Experts of a small language model.
Size: 14 layers, vocabulary 50257, 190M parameters.
Experts: 40 experts in each of 14 layers, 144 clamped SwiGLU neurons an expert, a sigmoid router.
Training: a variant of Adam for the experts, 1156M tokens.
Below are experts of layer 10 (counted from 0) of a mixture-of-experts language model. Rows are named router (the router's row for the expert) and show model dimensions 128-191. Each number is 500 + 25 x the weight over its row's rms, rounded and kept within 0 to 999. Numbers have three digits each.
After each expert's rows: "gets" lists some tokens that make up at least twice as much of what it gets as of all text. This comes from a sample of Wikipedia text that the model never trained on. Tokens count by the router's weight.

# expert 23
router:523528483528499514498485518501518501504490456527494517501472490479488531463512564450501512519504492491531467516481495480487507532487505480535489484512513506542496506490484469488470526540512456
gets: " |", " ", " was", " 0", " a", " were"

# expert 12
router:516499472516491492510469505484523497493467461515489509516478491499526507498477524515482519517513513483543475526496522495488534495475496499522510490498517506504526494489524468445497537499529471
gets: " |", "|", " won", "ov", " Championships", " m"

# expert 20
router:522478486544496486500451490483483470486496462491469496516485514470512527488479549483514517510495508502557447510487520470529507536459486501546481462542510506531516517455550501495512495463549481
gets: " the", " in", " of", " a", " The", "The"

# expert 10
router:500461479493485477465498450484510499494471488513460472498511499471522478493490541495510477525514486531542490523514494453534518532475483501505476433513520504545537475514489490452504485508535479
gets: " the", " a", "'s", " his", " The", " an"

# expert 29
router:502526458508467469477513528467465487490485472535489477459502503478496503491497509519494556556534524531507464537504488502524543497493535468488508454533547493513501463504509508488491543495523529
gets: "-", "|", " ", " 0", " %", " •"

# expert 1
router:492470491516487494499487485470510450530500456543467475487529499476508515530524528498499488509523467497542441500494464489467515554476536498529483472535517521535534503475505462460478484493528471
gets: " |", "-", "|", " -", "=", " –"

# expert 0
router:509543483504506490495501495461527488477498447495509470494498487470478513499489534512495518513534496529512509523494492477504506523454465522496524459531510484529509486501502509506507528480503473
gets: "\n", " and", " or", " but", " &", "/"

# expert 2
router:533524484495462461471527504491487472494498487503459459522470515482507477511492522478499515536460492503482489533507510497521506518502491514532511467515499507504520508483506481460501508487522502
gets: "\n", " information", "Personal", "°", " ==", " classification"

# expert 31
router:536548485509497508458496479465507500518497469528478505470494486490466532508507519524513519518517500497548439550473520495507537524459507499498502443520565508547533482508498496476481533472536466
gets: " and", " of", " as", " with", " for", " to"

# expert 5
router:524491529520474490521487481479507499517488477537470469493513490470493539525506537494531493515461495490515469523491505493528538518425459470505457464516527489507531474502504459458498487472511463
gets: "\n", " by", ".", " that", ":", "s."

# expert 15
router:486516498516490505515445516490499463478505476550497515476464498478527519473466522453489492520498503485538470522525511496469549508454464531534482464518496505536516533472508466482459546490526455
gets: " |", ";", ");", " Best", " –", " by"

# expert 35
router:528510464510506475496515501461479535523506482519508482495492490484428552541466533490519511491523463518522498523497488467507529473467473509494491474541512481537514518469492465479516504482537441
gets: "\n", " ", " not", " to", " also", " was"

# expert 9
router:529563487550527474521488465477513487502478482506484499518489449488517541525500531483497525515538493485529471503499502458513496523449522516548491505509540493537515541486483457439495523487537468
gets: " in", " of", " to", " on", " from", " for"

# expert 11
router:493539502538452497502479480472513506493487453520485526496478485479503555453483522502530506489509538488540441509480497475503504508435456508503450476541510499560522501496499454465492524481536447
gets: ",", ".", "s,", " at", "),", " as"

# expert 38
router:514516493527510498515527474474486495539481469519496502503521495482510521451498510493513531497506494503526473490513477506512512551468495536519527490502532494509523510481511505480509491476532458
gets: "\n", " was", " is", " |", " were", " are"

# expert 7
router:517532513528479468489492529477513482506482477524521507501476450483499525477516518483463487525530478500518456470501513512518553514487509505504482462519511491538517540512495478478483491507544478
gets: " of", " for", " as", " to", " that", " on"

# expert 28
router:512451456523482491502476493467482448516483482511465493505452473486499503512464537493509489509498501522560460518511477455520517514433488501511501461508514503526579484477488509480489559527556471
gets: " the", " |", "|", " The", " a", "The"